config.yaml
d_model: 320
balance_bias: false
tie_embeddings: false
beta1: 0.95
batch_tokens: [65536, 131072, 262144, 524288]
dataset: "wikipedia_en"
Below are experts of layer 2 (counted from 0) of a mixture-of-experts language model. Rows are named down (a neuron's output weights, with its number) and show model dimensions 160-319. Each number is 50 + 12 x the weight over its row's rms, rounded and kept within 0 to 99.
Before each expert's rows: a language model's description of what the expert responds to. This comes from a sample of Wikipedia text that the model never trained on.

# expert 21
Inner word pieces. Middle and ending pieces of Latin taxonomic names and other foreign or rare words, such as -ta-, -ea, -ium, -nia, -ima.
down0:53 49 61 68 66 64 58 65 27 75 56 54 34 45 52 54 50 31 54 59 46 54 47 59 76 59 45 79 75 54 51 67 60 44 51 40 54 38 57 56 58 10 41 43 29 38 48 51 60 46 65 55 79 43 72 49 44 49 60 30 41 59 45 45 61 58 81 54 54 52 44 38 47 45 44 55 54 61 37 50 38 66 58 33 35 49 42 35 58 54 50 52 62 34 44 65 31 29 63 55 46 77 33 54 50 53 54 40 28 52 56 55 72 66 41 52 48 56 52 26 63 60 49 58 37 45 51 52 39 63 40 28 42 46 40 41 44 49 53 42 42 65 47 56 35 56 49 20 31 45 50 49 59 71 58 33 41 48 45 78
down1:39 46 63 38 35 63 25 54 50 59 48 47 72 51 64 79 41 84 58 60 48 62 65 32 65 47 28 39 49 51 56 69 39 49 33 56 37 34 51 61 70 68 42 48 52 59 62 52 57 49 55 59 57 62 69 36 61 38 58 50 43 57 39 69 33 31 20 42 56 51 39 59 48 26 45 55 59 49 31 68 58 35 76 27 41 61 44 71 36 43 37 59 43 35 49 68 44 62 49 44 60 41 75 50 45 47 49 30 37 52 54 46 60 41 68 55 48 21 59 57 49 51 40 63 55 61 61 33 66 48 53 63 55 56 38 54 47 42 41 29 74 69 51 49 61 42 52 52 35 60 47 44 47 67 71 37 43 53 32 45

# expert 13
Plural and institution nouns. Plural -s endings and head nouns ending names or time phrases, such as years, century, League, Department, universities.
down0:34 49 50 63 34 48 39 36 52 53 44 44 54 36 58 37 64 62 24 46 57 53 51 50 11 60 64 34 66 57 25 44 87 50 43 42 57 54 63 60 78 72 35 42 36 45 39 53 57 30 66 34 51 66 43 46 20 66 53 59 50 44 54 55 47 50 39 40 68 60 53 45 70 56 62 53 31 59 56 58 48 51 46 65 38 32 48 48 62 47 59 64 38 56 55 73 51 70 22 36 36 58 63 56 56 48 44 53 50 35 60 30 51 54 58 21 56 57 64 35 39 50 38 37 61 35 58 37 70 52 50 49 59 60 33 54 61 54 64 55 58 39 48 40 46 59 63 41 25 36 67 44 61 36 51 56 73 56 39 61
down1:39 44 45 54 29 53 53 58 40 46 60 54 49 64 50 50 65 22 29 58 63 62 53 43 65 54 36 48 59 55 62 63 54 51 48 35 64 42 80 52 44 54 45 63 65 43 41 76 65 59 53 70 45 34 54 32 60 36 58 56 29 51 58 30 55 47 28 27 50 45 45 54 36 46 39 74 68 30 70 64 27 48 59 52 47 57 52 46 35 34 69 62 59 27 33 37 50 39 59 62 44 35 63 56 43 57 51 44 60 41 38 52 39 46 73 68 59 71 46 61 47 68 42 41 49 53 51 66 34 35 50 46 45 55 46 71 57 44 27 30 33 53 52 52 61 33 59 61 47 48 49 49 26 44 70 35 54 74 60 56

# expert 6
Numbers and code letters. Numerals and digit pieces in tables, statistics and model names, plus capital letters inside acronyms and codes, e.g. 100, 760, LMRFF.
down0:43 52 53 44 42 61 25 68 51 46 53 40 59 48 68 50 34 48 58 55 45 38 56 50 36 50 32 45 60 35 50 66 45 59 51 64 49 54 51 35 43 70 28 49 32 58 28 44 46 46 69 53 76 44 36 39 39 60 77 54 57 50 31 43 62 57 44 47 62 58 61 64 53 15 66 46 54 60 53 67 49 65 29 59 32 44 54 13 71 41 46 39 51 57 51 60 33 51 38 56 37 61 67 66 49 37 44 36 55 70 51 58 55 51 48 42 55 78 40 51 35 43 53 38 57 30 39 54 38 51 46 31 56 55 58 42 52 47 36 53 68 54 40 53 27 41 53 66 53 33 33 59 58 58 59 38 34 29 57 64
down1:43 58 51 60 42 41 50 32 52 54 37 63 28 64 42 49 27 64 31 30 37 59 44 26 56 48 64 57 48 50 47 51 58 35 58 66 68 50 51 36 40 40 44 50 58 48 44 41 48 54 46 59 69 45 39 37 61 47 50 60 09 46 38 48 41 51 55 44 23 29 68 57 53 51 29 44 46 47 51 55 44 32 50 65 20 60 61 30 73 52 55 40 65 36 57 47 51 36 55 50 51 49 43 80 47 44 38 54 52 66 45 60 54 31 57 50 26 54 59 52 35 42 60 47 59 70 74 43 32 27 50 36 57 37 60 57 41 39 60 39 49 60 56 68 34 46 50 69 55 32 56 52 65 66 45 67 64 38 50 63

# expert 15
Title and name starts. First words of titles and proper names, especially The in album, show or work titles, plus words like Camp, Royal, Mike, Fox.
down0:63 52 54 44 50 37 62 37 68 58 42 56 81 58 37 59 53 52 47 50 58 61 40 52 97 56 70 57 43 42 58 38 51 56 52 45 65 46 69 46 61 42 45 50 47 54 64 53 32 52 66 76 60 51 56 67 52 49 52 44 32 52 55 66 48 69 50 47 64 64 50 41 56 50 64 57 36 49 68 49 71 48 54 76 54 76 48 44 60 62 53 58 53 38 49 71 62 37 57 50 26 40 29 63 76 19 41 75 70 47 32 52 65 32 52 55 58 57 28 44 38 47 34 49 37 18 64 56 48 26 50 34 53 39 45 50 53 53 38 66 63 71 33 54 26 68 52 53 53 38 33 62 36 36 47 37 54 44 73 74
down1:67 47 72 34 52 49 39 48 53 44 57 40 47 37 38 64 46 47 73 60 56 45 38 46 43 29 64 56 50 32 46 51 61 38 47 65 40 50 50 43 36 28 58 50 52 64 40 70 54 47 44 36 56 38 46 63 52 64 58 41 56 70 44 49 60 49 64 73 61 43 44 50 68 52 63 55 14 73 52 51 36 48 49 35 54 57 76 36 56 58 69 55 59 37 53 46 48 42 48 40 51 63 56 54 49 73 20 60 45 42 75 19 36 60 72 40 45 62 39 38 44 58 23 52 52 39 43 57 48 63 49 38 47 59 54 41 58 36 56 45 48 52 43 47 55 48 61 61 60 63 62 40 62 36 41 45 48 42 40 40

# expert 12
Name-ending word pieces. Final pieces of proper names and place names such as -ford, -ton, -berg, -ian, plus the slash between coordinate formats.
down0:26 51 30 52 68 63 57 73 48 65 36 74 50 48 40 70 47 48 68 44 44 52 64 37 78 32 64 39 30 55 34 52 52 58 45 44 77 49 40 11 46 54 48 47 55 52 49 70 40 59 58 54 68 40 49 39 51 55 48 66 34 40 63 55 55 46 35 42 46 58 68 32 55 51 50 60 46 47 40 61 47 44 55 51 22 51 56 43 59 53 56 33 35 21 47 33 49 55 68 47 43 50 63 54 49 48 72 36 45 49 34 62 62 50 56 54 32 36 57 50 65 55 44 49 30 48 40 59 63 48 48 41 38 40 40 55 50 47 59 32 61 37 36 56 34 61 63 41 62 52 58 40 69 52 46 58 49 75 37 52
down1:39 74 45 62 45 43 44 71 51 36 55 59 29 84 59 44 53 69 46 47 58 44 29 53 47 42 32 51 38 45 38 42 36 52 34 42 50 63 40 36 30 57 34 35 51 63 43 46 59 50 38 61 51 40 33 58 41 51 52 49 61 51 44 49 49 46 47 56 63 47 61 43 50 51 24 70 59 48 48 52 58 24 42 24 40 42 43 52 42 31 41 68 45 36 46 52 43 41 53 46 49 39 28 47 68 57 49 33 63 58 52 50 36 40 68 48 43 53 67 67 37 72 44 58 42 37 38 59 68 47 46 51 42 59 42 39 60 43 49 45 53 44 41 56 40 30 49 35 34 43 52 49 57 39 21 57 74 60 60 28

# expert 23
Subject pronouns and relatives. Subject pronouns and relative words opening a clause after a comma or period, such as he, it, who, which, she.
down0:49 49 52 42 68 55 53 41 61 34 47 66 65 19 66 54 73 50 53 45 46 48 47 47 47 51 41 59 43 55 49 33 48 62 71 45 52 48 60 52 41 49 43 57 40 37 36 59 34 61 55 63 52 62 44 66 37 45 69 50 53 72 49 57 37 40 73 46 41 43 23 54 46 50 56 39 58 22 59 44 48 51 41 45 39 39 61 36 43 47 54 58 61 79 39 29 52 60 65 65 48 45 49 49 68 56 45 43 15 31 36 54 46 51 54 59 47 49 33 43 41 59 27 45 29 50 53 35 52 77 33 40 63 29 49 32 59 54 40 30 48 58 65 56 61 63 36 43 31 52 59 66 51 55 36 66 48 50 44 59
down1:47 29 38 46 43 54 65 42 65 35 37 57 86 63 55 56 25 53 44 55 35 33 59 47 44 57 60 51 71 68 47 57 29 69 55 56 43 46 41 61 32 52 48 45 48 69 70 45 27 44 59 43 57 43 41 34 70 46 46 22 69 45 48 52 61 56 62 52 66 44 59 57 44 52 37 58 51 38 66 54 61 58 45 54 45 83 49 54 59 62 59 79 33 40 40 33 52 57 65 52 59 62 25 37 23 67 57 53 46 59 53 39 55 42 62 31 44 61 43 76 47 37 45 57 55 33 43 51 46 80 49 48 54 33 73 46 33 52 54 46 41 38 43 23 58 43 44 30 51 51 52 44 50 51 35 62 32 56 41 30

# expert 17
Headings, acronyms, labels. Section heading markers (==, ===), capital-letter acronym pieces after a hyphen or parenthesis (MA, CU, EM), and list labels like Director, Released.
down0:38 66 50 41 48 83 48 55 45 54 50 40 62 66 57 29 45 85 58 66 44 61 43 47 60 48 40 68 54 42 60 52 45 57 38 59 57 53 51 51 44 44 37 29 34 33 57 51 58 60 67 50 51 55 51 80 42 71 59 53 44 36 44 60 61 42 54 42 68 62 70 55 38 64 63 46 46 55 59 66 40 53 47 49 56 48 66 44 46 36 50 39 54 59 60 52 63 38 60 39 52 37 42 27 59 47 75 69 37 66 49 51 69 58 56 28 58 48 51 66 31 52 40 69 53 69 43 65 38 45 66 43 42 52 56 45 53 46 56 34 58 61 62 52 49 45 57 49 60 49 42 40 42 49 70 54 50 36 25 20
down1:53 53 51 50 55 53 66 36 31 37 64 36 56 44 47 41 39 69 75 60 45 50 66 57 38 51 55 60 47 45 55 32 60 47 77 49 40 51 70 48 48 45 42 25 48 56 37 26 73 63 71 46 45 58 58 53 56 31 29 68 65 76 57 38 31 38 56 54 57 69 28 60 56 40 70 76 48 41 32 52 60 60 58 37 46 54 36 54 49 50 36 48 65 59 23 45 61 54 59 48 57 54 57 56 45 59 62 50 43 52 61 52 51 39 49 58 32 53 56 45 64 65 24 52 49 44 42 11 46 76 60 63 44 73 46 62 40 74 48 54 59 64 52 50 30 43 58 54 34 35 50 71 42 45 39 49 55 36 40 51

# expert 18
List hyphens and the. Line-initial hyphens starting infobox or list items, the word the inside running prose, and equals signs and dashes.
down0:59 64 64 66 29 63 37 67 68 48 32 53 43 47 63 52 40 35 45 67 40 16 57 50 32 46 54 40 53 38 56 40 54 54 58 43 57 49 76 60 44 81 60 53 45 70 41 40 56 60 46 48 58 69 81 69 52 66 65 36 50 34 68 68 43 46 52 54 60 45 78 57 61 42 42 59 48 53 51 58 52 28 45 53 49 56 62 50 60 35 35 48 52 57 47 47 56 52 43 46 58 62 45 59 44 65 25 40 59 51 70 33 48 53 51 60 80 55 53 48 43 56 35 65 53 55 45 41 68 51 49 42 54 37 45 45 33 48 37 57 46 54 58 48 61 42 77 47 43 66 43 47 71 51 44 58 39 46 37 79
down1:75 69 75 47 63 45 49 43 47 73 53 43 51 49 43 28 50 50 72 50 35 67 44 62 66 41 51 51 56 72 48 53 51 38 50 58 40 55 48 55 37 56 38 34 52 55 54 56 38 48 25 57 65 56 37 42 56 51 33 37 27 70 39 48 34 31 50 47 60 47 64 41 24 45 32 50 64 59 55 33 65 50 45 44 53 50 57 49 53 46 35 46 59 48 38 29 39 41 64 34 25 45 46 47 52 42 49 51 83 48 48 54 47 60 48 32 33 34 54 48 65 45 42 41 57 45 63 46 49 37 52 58 54 46 55 43 46 48 37 60 26 57 55 25 45 71 54 57 44 66 52 38 42 56 48 78 47 46 48 54

# expert 10
Section headings, determiners. Words right after == in section headings, such as Reception, Taxonomy, plus this, there, first and nouns after "the".
down0:50 62 43 34 38 47 60 73 36 44 53 66 54 29 79 43 58 36 49 42 62 42 37 67 51 32 43 38 44 60 78 27 35 43 62 47 44 54 45 44 53 38 68 64 52 50 48 55 31 42 45 39 35 60 59 63 53 38 60 44 65 55 49 33 66 66 32 47 37 45 65 50 65 56 51 77 67 64 57 50 52 40 56 47 61 74 53 24 51 43 57 69 56 42 53 36 73 52 61 74 43 40 52 73 65 56 39 15 64 35 54 46 55 67 39 50 53 77 61 55 45 46 31 52 55 67 42 43 39 25 36 51 57 64 45 51 42 57 52 30 68 33 49 54 53 53 48 67 65 55 52 64 59 50 46 67 36 40 36 46
down1:55 50 53 57 52 65 63 55 42 37 53 51 67 69 44 44 36 33 65 65 66 56 37 42 46 34 33 43 61 47 60 38 60 39 54 49 50 43 62 73 52 58 60 80 49 61 32 63 42 60 44 35 40 40 40 65 45 45 58 55 31 67 62 78 35 72 50 38 45 58 42 53 52 60 67 29 54 55 54 51 52 43 43 41 48 51 67 40 46 73 34 46 53 48 58 36 44 50 54 44 55 53 55 63 54 35 62 44 53 36 38 51 38 57 54 80 47 38 48 55 43 41 46 48 62 41 55 68 45 40 51 62 45 62 40 50 65 53 50 58 41 42 47 43 49 56 64 57 71 50 30 73 53 34 37 58 62 63 66 31

# expert 22
Personal names. Given names and surnames of people in cast lists, tables and prose, such as John, George, Parker, Berry.
down0:25 49 47 55 77 54 45 57 57 50 53 57 50 56 58 39 39 82 38 47 36 33 36 60 68 76 82 60 56 33 60 43 40 53 63 67 40 18 65 37 45 17 54 58 58 55 31 34 56 75 59 47 48 53 24 53 47 72 42 56 57 41 41 43 41 23 33 52 44 56 40 38 51 47 39 47 38 53 52 71 63 44 54 40 52 58 45 32 38 54 20 33 78 43 58 46 57 54 48 42 57 56 85 61 53 46 66 56 54 50 57 52 36 62 52 37 46 41 29 49 56 51 63 61 47 62 57 59 55 60 49 53 36 57 38 57 60 47 42 79 41 55 52 44 61 32 48 48 55 50 58 35 55 68 39 55 69 63 51 50
down1:44 58 47 42 62 45 34 55 55 38 49 43 49 43 43 34 54 42 44 59 39 71 60 50 44 63 52 54 21 63 76 38 51 58 56 59 48 69 57 55 46 56 51 14 45 47 57 44 56 56 65 28 33 54 54 59 34 59 46 41 54 43 60 39 27 50 53 54 60 37 63 37 49 54 51 56 58 62 64 57 32 48 61 44 49 51 50 52 42 39 49 34 62 45 91 44 63 44 57 54 50 47 47 45 53 51 53 49 50 55 54 47 50 43 44 52 50 62 31 64 46 68 54 70 66 56 61 42 33 61 43 52 35 60 47 52 48 23 45 48 43 37 50 78 43 55 49 62 62 33 23 43 89 76 45 54 54 49 41 57

# expert 14
Articles, possessives, auxiliaries. Function words in running prose, such as the, a, was, is, his, had, and possessive 's after a name.
down0:53 41 58 43 49 53 43 58 55 27 53 60 42 48 43 39 60 66 59 42 61 57 59 58 52 49 65 38 55 61 34 67 71 65 50 73 48 49 58 57 68 68 72 53 43 44 53 42 34 59 51 59 45 65 33 42 40 50 60 52 38 59 54 53 45 61 31 38 74 37 56 66 52 74 27 35 68 64 40 69 48 68 42 52 41 59 44 51 49 42 56 48 58 66 28 46 33 71 69 44 45 54 63 36 36 45 41 32 61 39 48 42 50 81 41 53 50 56 46 46 43 64 63 51 33 56 50 48 62 78 59 33 54 45 58 50 50 58 38 81 34 48 38 48 50 61 55 65 43 51 65 47 70 64 46 46 29 58 64 50
down1:59 66 57 42 35 70 52 44 41 50 25 49 42 70 55 45 20 53 58 38 51 45 58 15 61 34 39 53 41 53 71 54 49 49 31 45 48 55 45 38 56 29 43 56 62 59 81 39 53 66 36 23 42 66 48 66 50 59 76 55 50 60 46 49 58 55 41 52 47 60 49 61 43 38 55 72 24 35 67 55 58 49 47 29 31 39 27 43 45 42 43 61 45 52 55 31 60 43 65 49 73 33 22 55 61 51 60 46 55 66 54 46 48 38 55 65 49 65 62 47 54 40 56 51 48 55 49 49 61 39 63 57 55 40 58 71 58 62 33 56 47 52 38 56 49 48 34 49 55 50 42 26 50 63 42 46 60 57 54 67

# expert 11
Quantifiers and count nouns. Numerals and quantifiers after an article or preposition, such as one, two, such, several, many, plus the head nouns that follow.
down0:46 61 50 58 34 53 53 55 43 28 58 62 63 49 51 30 40 49 72 55 38 73 62 57 51 72 48 61 46 81 29 52 48 46 53 42 80 60 50 23 56 34 38 28 35 41 45 53 52 61 45 41 46 39 56 57 32 63 42 56 37 55 50 55 46 35 43 37 51 25 52 47 61 40 65 33 68 38 49 52 46 46 50 50 51 42 62 38 31 44 75 28 58 38 60 63 54 70 69 51 59 66 62 48 55 44 43 59 56 30 36 61 48 62 51 52 32 38 65 50 31 42 46 20 43 44 65 52 49 54 54 58 61 58 59 44 42 66 41 59 40 54 43 51 38 43 28 46 37 59 50 61 47 48 35 42 73 51 58 49
down1:50 43 32 65 58 44 47 57 50 30 59 82 65 42 20 71 49 40 60 40 41 49 49 50 36 41 64 54 36 48 56 60 28 56 50 29 56 56 43 48 29 81 18 49 66 34 57 55 59 42 42 47 68 62 63 69 43 46 59 38 56 46 45 51 61 62 54 55 53 55 56 43 43 42 45 38 55 42 56 48 40 36 47 51 54 62 47 39 52 59 30 69 73 38 45 48 64 38 23 57 54 40 70 38 41 46 30 52 60 36 42 41 63 54 58 66 48 63 52 61 61 52 51 59 48 55 44 54 49 64 62 27 43 40 57 41 51 35 66 26 49 37 57 56 75 58 63 44 26 64 71 41 51 38 44 49 51 51 51 78

# expert 4
Sentence-final breaks. Sentence-ending periods and the line breaks after them, especially before headings or list items, plus closing quote periods and New.
down0:71 29 48 37 27 32 47 43 46 61 40 36 38 63 47 50 29 54 37 54 43 68 55 45 59 46 24 57 52 31 70 36 66 56 55 51 67 21 56 57 39 51 60 50 41 51 53 51 54 83 45 55 48 45 60 42 60 61 49 38 46 40 49 45 44 35 55 33 55 47 49 33 50 45 56 54 45 47 42 47 57 31 65 37 61 52 53 55 35 64 64 59 40 56 60 37 46 62 51 46 45 70 61 48 67 39 50 51 55 65 54 49 65 48 35 42 34 57 55 34 55 43 38 39 47 36 32 41 58 48 56 36 37 49 45 54 34 48 60 45 63 43 53 65 22 45 36 37 51 81 47 69 57 84 57 38 32 55 62 48
down1:46 48 59 56 68 68 42 51 26 46 64 33 59 43 37 48 39 42 53 64 52 58 47 42 40 73 49 52 39 53 44 40 52 69 33 39 67 30 60 50 56 41 29 35 73 52 51 52 51 50 52 83 65 38 45 72 43 63 54 56 40 61 50 56 49 47 44 35 41 60 50 58 58 42 45 44 58 86 52 49 47 46 62 64 50 43 71 40 52 67 40 27 57 66 67 45 47 50 55 47 43 49 79 41 31 52 50 49 52 67 22 56 51 62 51 50 34 40 31 60 42 40 35 46 46 47 32 43 62 56 51 56 48 46 58 54 76 35 61 70 49 71 53 50 51 49 64 23 42 54 49 35 49 46 50 50 52 59 57 38

# expert 3
Common nouns after determiners. Plain common nouns in running prose, often plural or after to/of/other, such as work, jobs, islands, clubs, history.
down0:48 63 57 58 48 50 59 31 38 38 43 59 50 37 27 61 47 63 46 53 49 44 53 39 46 57 62 50 45 47 60 59 73 69 42 24 65 50 56 45 62 45 26 62 33 55 37 48 54 69 65 69 67 62 45 24 70 58 59 39 54 34 45 43 46 50 50 54 49 55 47 63 47 61 55 66 71 57 52 65 45 36 37 42 73 57 62 33 56 53 46 63 54 52 34 64 66 61 47 40 54 52 53 63 51 51 48 46 39 46 49 59 55 28 37 31 54 63 56 43 53 37 44 82 42 50 40 59 55 35 48 46 48 44 60 64 38 47 54 52 36 75 68 59 68 54 65 31 49 41 50 48 28 28 45 53 38 48 41 57
down1:46 58 77 81 52 45 58 45 54 41 62 53 30 29 36 56 39 60 58 28 37 46 50 54 42 37 47 64 33 76 43 40 57 42 29 70 54 25 49 40 31 48 64 37 54 56 68 68 66 45 42 33 62 41 58 40 44 45 54 35 74 62 56 38 49 62 47 44 40 78 55 46 41 38 57 82 63 49 46 49 39 56 50 38 52 26 49 43 56 48 34 18 32 44 53 52 60 50 55 44 41 53 44 51 55 47 61 47 50 52 61 30 66 56 57 44 64 59 51 40 47 30 65 47 35 29 66 52 65 49 59 52 36 58 32 44 66 36 39 42 34 73 41 54 21 60 63 46 72 46 52 61 64 66 49 55 58 53 32 65